python train.py --n_experts=96 --normalize_top_k=true --norm="rmsnorm" --norm_eps=1e-05 --batch_tokens=[131072, 262144, 393216] --seq_len=256 --dataset="wikipedia_en"
Below are experts of layer 8 (counted from 0) of a mixture-of-experts language model. Rows are named router (the router's row for the expert) and show model dimensions 0-127. Each number is 128 + 24 x the weight over its row's rms, rounded and kept within 0 to 255. Numbers have three digits each.
After each expert's rows: a language model's description of what the expert responds to. This comes from a sample of Wikipedia text that the model never trained on.

# expert 16
router:127098157196115121098150089103116165143137140129176129153147143134124170133112104116168131144149094134105117146164152139125147173130098130096144179115153103112121085151131167143175117119120142089130139087103118147116116165099109136131111161086119123118135142139107138122121122107138101154152114132173119138161124115136095130141157161106092109120142149119160153091171121089122112152168
Description: Nouns and completions of words for sports events, teams and media, such as Championship, Cup, season, football, film, World.

# expert 15
router:139130181138154139121120134150125149168083130103137114141083179149077145138134148112104138151133093142142088141163141136125062127120126150105142164110160125112138097103112160181172150135094131124143146141074153131123094149125133157115107128095131111095099169135117130141096167114131170110099144135115114133138103161147139132163097142126091126119147145093122159151158148130135112103109
Description: Election and district vocabulary and section headings such as ==4th congressional district==, election, public, National, street names, city hall.

# expert 39
router:169125150109100144130118106125131121122100101124145102093181101110124099130116150136173133152164168092126087112105163146141164110116148162149123150145147126141076132103123070127116133101145129124157162110142147183102161105129176111113161127117132089130132160122104128139128173100134097125113120140119089102093114150110172152136104130113153121144171134136154109104153120072143120129123
Description: Word-opening pieces such as acc, ann, ass, dec, inv, as in access, accusations, plus first digits in scores and tables like 2–1.

# expert 53
router:138087123101137137161137127113112128101129114167136113146127115160149180151132154135136112129101133159121117171139115131156140138154124114159119107124153175106141078143152152122137164093090128126159151118152153173146133098136135086103100102068106111099140135113154096136071134132125107116112107149164133096160139126094110164144116114116145071116117120135164099126066139142125134124172
Description: Short lowercase word starts after a space, like al, en, fl, ar, dep, plus all meaning every one, as in killing all 22.

# expert 31
router:104147118116156111121123125143130146132107138149093126124188080128119087137117117123136147110138098142132182134077137117123096151145164135143094110103129144139157114104138153139122112109160143150120145107164146089138136127133143107096133093115167134101120095181118135122081083105111139087140140131107128129171088136102118084142138113150098116137161153171163131109109110130137194086143
Description: Coordinating words joining two items or clauses, mostly and, plus of, or, to, but and than, as in "Planning and Operations".

# expert 45
router:114105154162114127139177117112124129129137118106133106099112167110097100149138155135120142123122102112139156115133064141147175085142112121141093116128090117133154125117134120128135125146163107122115143119160152162146092112099172161151119126147094149123072119128127153154103106080165117160129126102132098120135161113090141098142133074138151177133138126113151197138111167149132117133166
Description: Verb suffixes and participle endings such as -ed, -ing, -ated, -ished, plus used, found, called, as in upgraded, discovered, detect.

# expert 21
router:127161080145145158129129137079138126158126146148112101117101184116171168153109137102113119128151144149133147155124155131183111091138138113106125128144095127124116128144085192093146169112108168128096117105132137144090084114125144139132154140122121120151134137174139111123111098137108169145136147152143151110157155105132171099127077106116143138111104096107100151139163163134099127101118
Description: Last digits of years and numbers in citations and tables, such as 2010, 2008, 1967, plus non-Latin characters like Chinese or Cyrillic.

# expert 8
router:094130132141136173157173115108144109096131131130112115080093101126111178129129093142161101144112133111081152115137109111113137098144133129166096130111108177130134128129143181095155100123112141161093123151121149101166131117126154122073119135140140138132154155140126127142163184143163158095130116140108123103060142129109116141147121096090111102121143110123108113132105126109102121097183
Description: Sentence adverbs and auxiliaries after a subject, such as subsequently, later, then, was, been, plus spaces and digits in score or vote tables.

# expert 24
router:147162112111159121166089167175163149136124128138150133146139112117123144165129134148091111146103169117104114150123130109140135091171159157099127115104155104152153142140132152143177171076146113136151150135108150076121124144116095094121135122102123102102082141143121119135151147131126141087122126096098145101139167171134095114119143175160131096121113130132115149132116081096131086107094
Description: Word starts in statistics and election tables, such as P(op)ulation, Total (form)al votes, Registered (ele)ctors, Ch(ild)ren, plus table pipes and numbers.

# expert 58
router:100136136143111106130159110111100101140164130130115096146136118115157169133112100115108098135134080153156129104143117104146136154096084115156121094112112157107114152176130134119155096140108117129119167126112116139171104143174159118076194122092147147128151131100135106128174104118149122172141136127133149140116115120110106082096153140132167109124114083163173130138100096129125107168135
Description: Capital initial letters or short starts of surnames and proper names after a first name, e.g. R in Ryan, Rochus, Richardson; also table pipes.

# expert 55
router:141105154142143075124101104120143127149177118156125131148098108114098069121119119135119166122144128168122148104113147172173126136140099099144100112091148103128130067132147132120112112132103128190136138130141152112111143110103147136138121149157170111150096111152149162144113165108072117083115104140146104127124112112134129134159155113144068106105100135111109154117154105159090125140115
Description: The pronouns which, this and it, quantifiers like many, some, several, and noun endings like discover-y, pur-ity.

# expert 19
router:128139179125105161137138095129094112168109132104163125139145128100150168125128125112150131128153068134127086123178143097151125126110147097080145149166146078120128144105105148174138119131167117100160144156128121120121182115179161126135085124106124111103148126126125102160112173134122095130114140106118138139142092121133121126112166157115099145158138105106140135098131113113159124173173
Description: Capitalized word pieces and table pipes in football articles, squad tables and league names, such as Pro-League, Ch-amp-ions, play-off, Premier.

# expert 5
router:136125098140083101154122103136142112150154135128136134157129107124124101099126107128142114078103123161130129166118123132114103133191100167104122123147155098134125163144118121129128167120139149129145116162131150107110222147140104112138129146142074136123150151085135100120141131169117118157114146123091120095102181120137132138156124119156151069092099109127112142097122110123152181120127
Description: Opening or middle pieces of country, region and month names, often in tables, such as Ug-and-a, Rw-and-a, Japan, June.

# expert 41
router:107170116151143136144137119135113120141107152168155127107113139145091087108100083114110133140061151102103139144145149134109101126116093121094125108143116139147179132133145111153132133139124167096161129092097118101104090121126113094115093137138119111079082139164110159115119147112118087128124111116075131143158137102119132112187153132121139094141077151124080100132133103121114130162145
Description: Table row endings | followed by a line break, plus words in table headers, key labels and titles, such as Statist-ics, music, Team.

# expert 2
router:167152115148125146104121167116159162151113105136107145119136131117091084138132119111120140146129086114096141149097138082147110107108136170130129144116143110134101146119112089160168126127135090125089153146124129152119134103093133124127111126107121137099116141129106145160130133096106094100157128157119183187099079163159124135156121117099076134101110145135128124158188166106133094089135
Description: First pieces or short words after a, an, his or possessives, such as h in home, f in festival, ajor, other, two.

# expert 47
router:144135130121119107130130155128137144087153116101060145120121098130150132147140119169127173128087152111133111107124143127127094079147145104135122158137115169158161118072151164087166147174100121116161113149181113151084130110086120103147093115159087117141132078112132161108148137160126111115103112094161156146142150136130121129089157128135107121142109134110133100149141144117109127157140
Description: Common nouns and pronouns like him, them, well (as well as), people, time, and symbols in geographic coordinates like ″ and °.

# expert 0
router:142116111137134124134122151172092173088125124138131122119172133130109111097153159170079117142096102147122144169119119164104078108130110175137133136160139141139136140152092124142073097134105105158126140145124117081204107122104114085144167111151143135142124133134118166115110148127137177128142126152130128134143102088153118140092130141179123102108131118162108140128141127166135109128091
Description: Auxiliary verbs has, have, had after a subject, plus line-initial dashes, table pipes, commas and semicolons in lists and infoboxes.

# expert 46
router:137092160135130078103142132153119110096147129109102080152119159107110102147131102158120137157104147151141162105104117164148148131141132112148098115148067107105171148125164122143117121159123121143129132126163159104181129109095152158122118120135119123145143137094144184107165126146078128147145124103114123119129161096111188162121120136154143155121136174138104132175113095113131099129160
Description: Pipes and hyphens opening new table rows or list items, headings, and connectives like such, including, according to, wrote.

# expert 60
router:132165080089090122113153120154093133135165133110125136140127106132127080160114136108138090122193148118120091128151091143148114150073146108105135175151156129134159161105090112093113102129098169106135140137101139097136103140158166123136134149152147126148096136157161135112113092138140103141147114149099128090118148129144123156111110128106147125114140119150169149097098098092141100114171
Description: Inner pieces of English place and personal names, such as Edm(on)ton, Wolverh(amp)ton, Sund(er)land, Cuthber(t), plus word pieces like Sec(ur)ity.

# expert 29
router:155139084172121153143143098146104097156131115149155070115121127125110165157124123087079108115119156123120133113115139170163166095156106106147111149117115142094187128154130144106183168147152160126142142098151127148112096123131129124156167093151122136085153084132114104114130156149106168144128120118142121131127103114091115156147138140149157085103098145126122111105104113098113114129110
Description: Single digits starting or continuing numbers in tables, dates and lists, such as December 1-0, 1-9-81, ranks and scores.

# expert 38
router:117162090159135144111094148118155086095097099131139129114136126102127139074105174149103134109125159127158103128089061109140128169099139143156155118085165115133124161109133121121082135121160098164160123149109129153118146139075119130125139111127117152098124158123095093133099142110168133131138141149151143136114152153148162155126102145129154129118110110119126137120176096186136117098148
Description: Digits, parentheses and units in census and geography statistics, tables and coordinates, such as 461.6, km^{2}, (95/sq.

# expert 48
router:135101158134122100177100176099143109149151081127160136111110134129160147163133114116137122120157183153108114085128105102121174125077103121136158113139157119118141165130114107126106107126120112149090115115134184170172134076148170158118140141115108148124096121095103110124111124127126100109091160166124123116140141111137163135136088125170150140153128070141127120150122110148123120114106
Description: Second pieces of words after a one-letter start, such as p(en)alties, d(en)se, Prop(ul)sion, D(ig)estion, A(p)ostle, in infoboxes, lists and prose.

# expert 26
router:136103143078137119147149093137093122114111151127114107155164140110146139167124164116147167091125129136136149116133140112129129126094178155154122157120137115107141104117148111114135119126097119133131107132137092185117105119151141106101145122079172130174086200122100125114095125133124165172144101158188119146148084142115128110123146150149127137144105157156131132126127144119168118117188
Description: Full stops and paragraph breaks closing biographical or historical sentences, also for, where, since and to, as in ...Atlantic Fleet. From.

# expert 34
router:111079120163128153112091139153149109155112128123130090135111103143137116088130140100098206156161126135157116095103139141152166133128090135136151141138118118153125087130178128117132161151098102134119098118124116144167133133091128116132191101121180152121145140149111178117133165110108150113150108114111120118081105110121175153136123106071127138123126128122092124133130118127105130094158
Description: Individual digits inside years and quantities, e.g. 1953, 2014, 340, and spelled-out counts like two, three, four, several.

# expert 51
router:099117131189132125109167098111140137170131129139141125172124148127146136129124144119098136082161114112099161135116080111156116147143078114079124173104110114149079090112147151114120115125143140126129162109131136138108090114071117125132135178075127103133154123156156125136109166089150112152123109093158126166165144103125096139099165155151101141138123123105112125102118113123153137150143
Description: Word-final noun pieces such as -ation, -ment, -ity, -ology, and nouns like station, system, School, as in Development, Radio, Basketball.

# expert 36
router:132167127150111106164163105100082100135106155135094128077149167144144167129111154161113076149132125155103090118140161137162113131135133142110127117154113146108141179128138100125100139097128122161170158134119120105119181118111119118150111115128124105154175096119130099164104100145156149129150168147108143137147092157119087128117113152139137089110118143088139134086103130097113138152099
Description: Pipe separators and short abbreviations in sports and election table headers and rows, such as Pld, GD, ERA, dashes and semicolons.

# expert 37
router:141134180087128116106127149136139123140098127137144072149107109124117118142137096141113110136122145081145128097101125095131101111143096068109152149140175106148109141125146136104127152134099155105133103165099096122159132099161150138120155143109141132117112159133133112111126170113135165118085136059132116147169116132155124132089111156119116121122184112104181116146120086114156130082140
Description: Paragraph breaks ending infobox lists before a new section heading, digits inside years and scores, and pieces like -ublic, -ic.

# expert 10
router:121096149130118127141115138110119171107136097138104184133127115116116151173135145159103177119126118114111132118173097095108154127134155084117089155148137133152107100154162132155147135174147147152143102126174144143144109099090162128112120130112160104107127093139135162110102130077138123125107116113095098149085131105078145182151146139115133140114166144109139076152106151139120128159114
Description: Word-final suffixes like s, es, ers, ies, ments that make plurals or third-person verbs, plus short function words like are, up, out, them.

# expert 35
router:104081119174127086137157129130130130141135100108126132158116104119141130160117095094137099128150125093119170117129096172102132166131072128112136125133154128123130117164134103130124134112125163132171121166113152153099080107139154104104147129154155133116103130155121166119162130120147124171134141128165116133099168113127106121118099137098161084084082090088141141137146091161125094167143
Description: Final pieces of surnames and place names such as -ton, -son, -ville, -ford, County, St-reet, Lake Eri-e, Vand-er-bilt.

# expert 13
router:115121176135112105129111137140124129165115119145118129141109138137090126124113073109132159138143121166111137142086185105162114120138161142100104154168118096160146078123099131162155096133134137114128161137113147128114115137119116154174123189147129138094110107151140112156145149119081147084142123129079145149124096147138114101157165113065100129162139147135115101120161134097110144112103
Description: Words and word pieces right after "the" or "The", in titles and ordinary prose, such as first, final, The-s-is, var-ious.

# expert 52
router:104146149128096145145115101121139164094143105114109126094105095128123108148125145144110102151088156132117110124123105143121097157096144139184148110084097103127095115088126121119071170139160129147103141120104132133148134097107127137142134102149107122118123145072137114140109103153145111142085171152124125074120183139178115154130111115115148115093133087098091134092114116093146161122152
Description: Pieces beginning with or following l or pl, such as platform, tailplane, Bl, fin, and month names January, March, February.

# expert 49
router:139159163141107142097129119094129135180126146113102113106125156093099133108141126136147155145156164124156156099168143165110147121097117099133111118162117123150125136144110132128120158147132072123120097162138143162094161096096133096139136154094124140116101134133116093118096096171137139133089099117127137093139107137113089127147118121158141114067192121137104115140163129172144079136151
Description: Single consonants or short pieces continuing a word after its first letters, such as hus-b-and, Bill-b-oard, b-ik-ing, offic-.

# expert 3
router:110096150126080117173113111127130126102129101126124105159128108117126151101122136127122150158091126124156132127108147133122150129163136112091117133123141170120130145089123158128118097101180100097154177109120133164138147190133153108090113108119122123149088156126089130140171119160169121186137077099137165128127115129116131146133107094105161161077176145136114126127117119105116090133105
Description: Digits finishing years and year ranges like 2003–04 or 2016, plus word-start fragments such as dec, contin, prov, g, t.

# expert 23
router:116134155105179178109142119136174118133111110139117140124132132170074161109123101098139122152103107105098160105099125137117124153102110146155169145131135123157162107190128137107124125107139114105162105104192141085146145112116155126102111143142133092108122094128116119147171128114116114124138115139122130117156124126090165109106108147116118099135175150146118146134108187118158130190139
Description: Markdown table rule lines like |---|---|, blank spaces before numbers and years, heading marks ===, and leading digits of years.

# expert 25
router:085111066113135110145083142097155149122119107142085181119132145113127138105125112142141140149123137119120156125158128109119126124120152156157126101166122143096120153138143129134096081163140093127131130068162110142144106133069112134144136125124142126103176079084091128106130122071135129079156122125170138136124126166108152136119116142123099116132094119105111156111108142103147141096087
Description: A single first letter beginning a lowercase word, often s, w or m, usually in descriptive prose, such as w-ooden, w-et, d-arkish.

# expert 11
router:136096138182159122118118135106122135134140146138090126095104098129110106137137092150126150107160098111132126165106117121141124143142104145123101148113084121158089125070149125141096112153142121125123088157147078155128089097095114126132097164111147120133122120134143156163110142106103099091173147127132127189101109152132136126147156090144062140118116140116111112135180112150129150080128
Description: Quantity words like several, many, two, other, and noun-ending pieces after a/an, such as family, ran-ge, a-ge.

# expert 33
router:159112079131131094132101142153103111143131167084132103137116132118125097134140123089158139113124099154114107136119121093150135124099145133133128126139130140147075153112092091179158134126141097148156087119106159143154157134160092145150095126164144157133175134143135147192188133157160123092127142144100145146115113177141112104133106099098127136155105153142112126143118102159143117141165
Description: Articles and determiners (the, a, an, his, this) right after prepositions, often in sports careers, such as "to a four-hour", "in a 96–9".

# expert 12
router:149127137150147121111138139159101110085094118168124121158126158167123126113137157155133122126175150091121142157127139114109082137156074099112146131137131099104125113144120121117137156148153165120139145121142096074111111200133138092158112129125123131083147146153103115140132135071168103145131136066137133131153126118137138139099101123112156101104169140074110131157121118161159137123105
Description: Colons, digits and last pieces of field labels in infobox and discography lists, such as Brand(ing), chron(ology), Pro(duc)er, Dialling c(ode).

# expert 7
router:095149102121139129146142167138129128146112145139109093104120170152167140131114100129117106124085125112139114103133096131140099121133146113112113105132114155129174161108112169132144140094123147156171102150087183117114162117125123098114072116148098119085138137123126113161111121112164097105156177154109085125145107148140108113113121139149128118114104132087155169098118095163151162159077
Description: Digits, semicolons and pipes inside sports result tables and score lists, such as score cells, attendance figures and season records.

# expert 1
router:150137141131116104120147104167151122124128146119130139149145126111112128148117102086139157116175166131130124064054077124147104120136127179056126105149122165111082129135130095131115172149098130115144129137141123130094160110141169175099085153151124123104127142126144147135108111146113149086130130164120101111128140092132089133174158122158123140140101143103128111119132143113100108121126
Description: Word pieces inside longer words, often after a first syllable, plus closing brackets and quotes, such as recl-a-im, con-stru-ction, verd-ict, ")".

# expert 14
router:116108117150110086125117120143156129123091142155130106126095109130137135088109091116116160126117139174139160070104158146142118164136096167144108126131136145153100146127133103145101133073070117142110126130107172170154135162147144137170118124144138149147136163147166092125105129141111130133107144167108128155149159149105158066121118146159169167126121106127098131128153107152117148094159
Description: The and a at the start of noun phrases after of, in, by or sentence breaks, as in the Japanese army, also States and British.

# expert 42
router:157152121171125104158103133138149110106183101102138131111110145113122098141134156181164117175129153111138104121182142166088174104090145115130145128126142081107111171101164179154109135117131145090118116132137118143127147146147101147121127105158130144105137126104111093137136135171128093134128096140082160114165139095144142139105134112133122121147126167141157142076100140116135133093147
Description: Opening word pieces in sports and biography prose and tables, such as m(at)ches, f(ight)ers, bur(ied), plus score dashes.

# expert 20
router:090143125127100102139128193139103141147160091155162158126124168156162153087117122121078095121122098171153136158165085103136138121158113141112150115128111138073180149160101129111161088115124133119133173093126109125129117149117137110111146151110126158137178108132115109094129109143164154125102137111148135121098123115135150107111152142141125096114092090141169137134127143162142146147141
Description: First capital piece of personal or author names, especially taxonomic authorities and cast lists, such as F in Fabricius, Ch, Mc.

# expert 61
router:099153111142158147103128095139137116170106128128108143114081127167115136092127158151148136125125177096102072154129116094169123117177159111077153146133134086118122122107111125127116165111121158150136127135099110133135118149111088148174098109125090097089110122142127089124124105098129106101085114111145119121164142115133122141117100140122109119133141138094154145120149089202117131152098
Description: Word pieces and digits in infoboxes, census and election tables, such as Pop-ulation, Inc-umb-ent, classific-ation, decimal digits, percentages and km.

# expert 6
router:167157149131136099108119115103118141133132125075106127140120109105152147133141146156166158128136127103135138071131108129154136152112142133129140134176120124165138145071150076110117140114075143121104122080118115154115134117094137166104151128098113145168134129102148141110149153163137127095127133112082112099110162150135119129072120142152172148107130108147171123169117129098101153089083
Description: First pieces of words and given names after of, to or a comma, such as rel(igions), Geor(ge), Fran(k), United, and opening quotes.

# expert 43
router:129144098101142126104130132065142167137132137143106099128124154105137125118121140135099122107146129108115169148170133131132163148118092147132144157121109109115096158155093155094102144109125088117119147141140085071118113167168143114142064122122126127114129066122123121115119135160123103177169110111111145140132122110124100143114115142143093102131066164136096111142086158097103139110111
Description: Word starts in music articles naming roles and works, such as sing-er, writ-, feat-, pro-gramming, album, song, ly-rics.

# expert 9
router:145107111138135124157123174141103131157110122146160169101156123147122137118130100087160117108093202143145135126129124120168157163131135099154103099119187193184132121132118102098110125099110136160150117184130122124141146115128143090091113124144085135185137103115133151106132142163150137120132131127147118087149128112105116122157127133116141139126107164107152143142108132138153086098135
Description: Opening parentheses, hyphens and dashes in ISBNs and score lists, and word-internal pieces such as med-ie-val, ad-vance, def-e-ated.

# expert 54
router:151121078141114076123122161118115086121150114144079131141130133104111134133116145132103124161140140115105097089107130117121177121069170128135132108086175160138112150083137155134145162165141139157145120178101083110138147132124129104123114086111112119151119114115145164131155112137131081160098153142141144144132140113159138117149130149165150100094110158120113123159137101151136186118128
Description: Inner word pieces such as grandp(are)nts, h(or)se, no (long)er, plus commas and digits inside dates and table years.

# expert 32
router:134141140115163165137100130139067144182109130122153118180114135136104115129138106136083150126124150147186096168139119142084121116129124072117156140130168125087145099156131094099144153092144180144111157140086125118118115177185083148130137136107121145124137132109123107117089103139160154127094131134136128125089138097120112110114118115116120113144157089138127113136148154118126110096116
Description: Colons after infobox field names like Governorate:, Province:, Order:, plus middle pieces of long words and year digits, e.g. legit, municipal.

# expert 18
router:087167082118139124101091101135178078144136162146149114137127100099105123179107137088103115111150099160173125156134101124116118144129126138149140119147122152152111121128146158086123124123145142173119176123134105126116150117126167108095172131171146142113140164132160117124126108139139119128127132136147119129097168099162177123099127137125157130093175135095092143142127138142137071162136
Description: Middle pieces of transliterated South Asian and other non-English names and places, such as Pesh(aw)ar, Shivak(um)ar, Vinuk(ond)a, plus digits in years.

# expert 22
router:121147144139124150114158089148098141094141123142131098100127121114117107122118142147079120142094156125092129098095159108121088147139170166151108180114118120109128133169145123114100152166156155137102164128135109134145133125149123103083113121120105111128119097097097134111138126107168153168155085118098155097094121129112129138137127123139171097172161156142132133168044123136144122151134
Description: Pipe separators between cells in wiki tables, plus modal and temporal words like would, may, to, after, before, until.

# expert 4
router:166142135161128112117104114122119141146118117140122141143125116155149149151132150120153103110152151108119089140184109144135100107148104117123171130147103111098107125120111140117125143087124141131155096121089106066151142134176108099147129109149122119144156156101089096174137081128112091123126154136144157125153085146180100151091119174093113129139099105146160111132113161138168171163140
Description: Digits, colons, slashes and name pieces in sports biography infoboxes and career lists, e.g. years like 2015–2018, "Bats: Right", club names.

# expert 62
router:147123091092152167103142126126122137144137158102136134133133112151143133132131138147158095117170136159122143167097134099143083140174157169163146102121160083138154122144158136103088127130133124105117160110149130166144138156129120113159106124061143165149171103132145125122125107122161125153114116153133120131135148139153121115174091130162076095117120138154106141091175146115097143117076
Description: Prepositions of, at, in, during after nouns, as in won Prize at, Army of, plus month names and word starts in infobox fields.

# expert 63
router:151141119134156116142133117164141101160112130089082134136109118097106130072119171118121120111076154093170131170131144107094096139152145117108182085120147133114125137131130107149089144126098148153149146091137149098123115102135097169137111096127121138118099155135115162117123116132153156151142112139135142166156126129150189100166120150129157121141097155085090146090113111105142156110110
Description: Closing == heading markers with line breaks, sentence-final periods, and table cells such as %, as in "== Geography ==".

# expert 50
router:177105124076122140109140150134111119089150106115124158135178097126136104067126090142096157138111114162107139148099177121102110129145127143143140101117133174163145137164111123097112130162109132075108165095081105103095118122162129115109104129193130109146151120119121111125146127164095136112137152130105123099133122114157114148117140125124161115132119083092124130139142166113152158125099
Description: Byte pieces of accented or foreign-script letters in Vietnamese, Latvian or Dravidian names, and digits inside coordinate minutes and seconds.

# expert 56
router:165138139104168144113135150158145167092118133127157112128175148168114126141147116106149119129126107105143109151163136104128111124104149113140095109112111137086114153108134165104144148150081132141121096109110147120172154134170120114155106150138119113178101104162106065133132149116133129145100149068121133137153139160136136070129148107113149150123132138125117074121126111151135153121198
Description: The words in, as, a and an after verbs like was, appointed, selected, plus table pipes and Occupation fields in infoboxes.

# expert 44
router:147116161143136148116091140095132167136124108147122154094105148110116112075128085106099159126136145174098103145119197150130124138148186149152154195142148100098146109112136145103162130151116128148150103101149142126110127133162084141126107155139140128100078112134112111135121136143087123105134125129093133119094085126165133085161131143099102128150155132118118131104137126118144093096147
Description: Noun starts and whole nouns after the or a, such as city, town, school, team, order, remainder, village.

# expert 59
router:133123114114114171125133100142151132118135158091173154112148150102186161140115160130164130093122107138139173122179145128115180136135090092151126117105094092156132148145099125152080074125092142163152131123164134168166115154144145126098119130140127137126129090112151113112135161123165152158147111086134161107112140114126146159110136156119149121146122132142165133117080145142112093128151
Description: Opening parentheses and brackets, plus word-initial pieces like be, re, includ, on, not, and capital letters starting names.

# expert 40
router:091069163170122093127123099139113118140134140077163137103081153148148069126113078123116118137139148133127080122132060151133152123155110129122101081120149107159141150105160124146111094125127155153102141143080127125103156126111143119117134129149138107136140152165136099127182103126102127139107097136116128133138161161128114117127099150144131119117092133108159158117081108114108092142140
Description: Middle or final pieces of longer words and names, like -ational, -eneral, -ical, compet, ition, Felipe, Brooklyn.

# expert 17
router:087163135106077157123088095113119101104179105122106179159176108128136121117120141106111129149107115136139115164088119154095151121166113118158148113156151110138154100139121126115140092107158139147079113158110123119125137110137120112134159105145145134112125154170131129105122100097115127154104117104092119131105129134169124105135139105158169096124097105155162132085144158090094171129093
Description: Short letter pieces inside Latin or foreign names, especially taxonomy lists like Poly-ph-aga, Arth-rop-oda, plus Ge, Lab, April.

# expert 57
router:140178176093089184134145101158143094111142095074110154104097120101107077082134148143149109112107135137155131133139134106143120160106180119098116089164131158084110134118094141115143133108132120147166149118159148112118113121123122117169112130131093131104145149106117092163132127122101114124129116143102080135108142140141084136143118130098132147098101095129157159117101106096127109144110
Description: Single consonant pieces d, v, n, t, D, V inside names and words, such as Nithsdale, Sydney, television, Nov, Dav.

# expert 27
router:126137096154157151156123152125128138085113125127151155104123151129155159106139163162135152145125155131118133123122136090086134147117126111170145140132133127102113150156167152120110097169082115127085098122116169155187126108150123100129085074175131141162130099133142108116165140104153147125152134109093128145087163097100105115118155104097140127094108078103148099134111113143127112096147
Description: Forms of be (was, is, are, were, been) and in, plus the start of the past participle that follows, such as washed, issued.

# expert 30
router:100157124102120134098127153110135125114153079088154138119106102140154108130116119106078136156154133130170125155170121147111136162165168074093135091146142146147092139173152125137147077114130164156120127127131147083075114132112121113148164127122099133117106116121151124121099068144101160147094115146169087115145142135142115163126131120118131109157128093102089132141115112142097142145119
Description: Accented letters and inner pieces of non-English names, such as Nagyat(á)d, Camp(ec)he, Bro(ec)k, Do(j)ran, across Hungarian, Spanish, Dutch and Slavic words.

# expert 28
router:074156111146136069134150102109107135132169114173121108123155118154129146170113117116126116126137089124118134083158064125139162139118120092064125103146098109140149149153145151129131134144097147097104117132144134126113071156129095105103126168138121083115153125157124099134150108150122104148133126104136109147100138098120114120085159146090137120123114128138142117104133090133162096181130
Description: Final pieces of surnames, plurals and place names, e.g. Walters, brothers, Wisconsin, plus closing quotes, brackets and percent signs.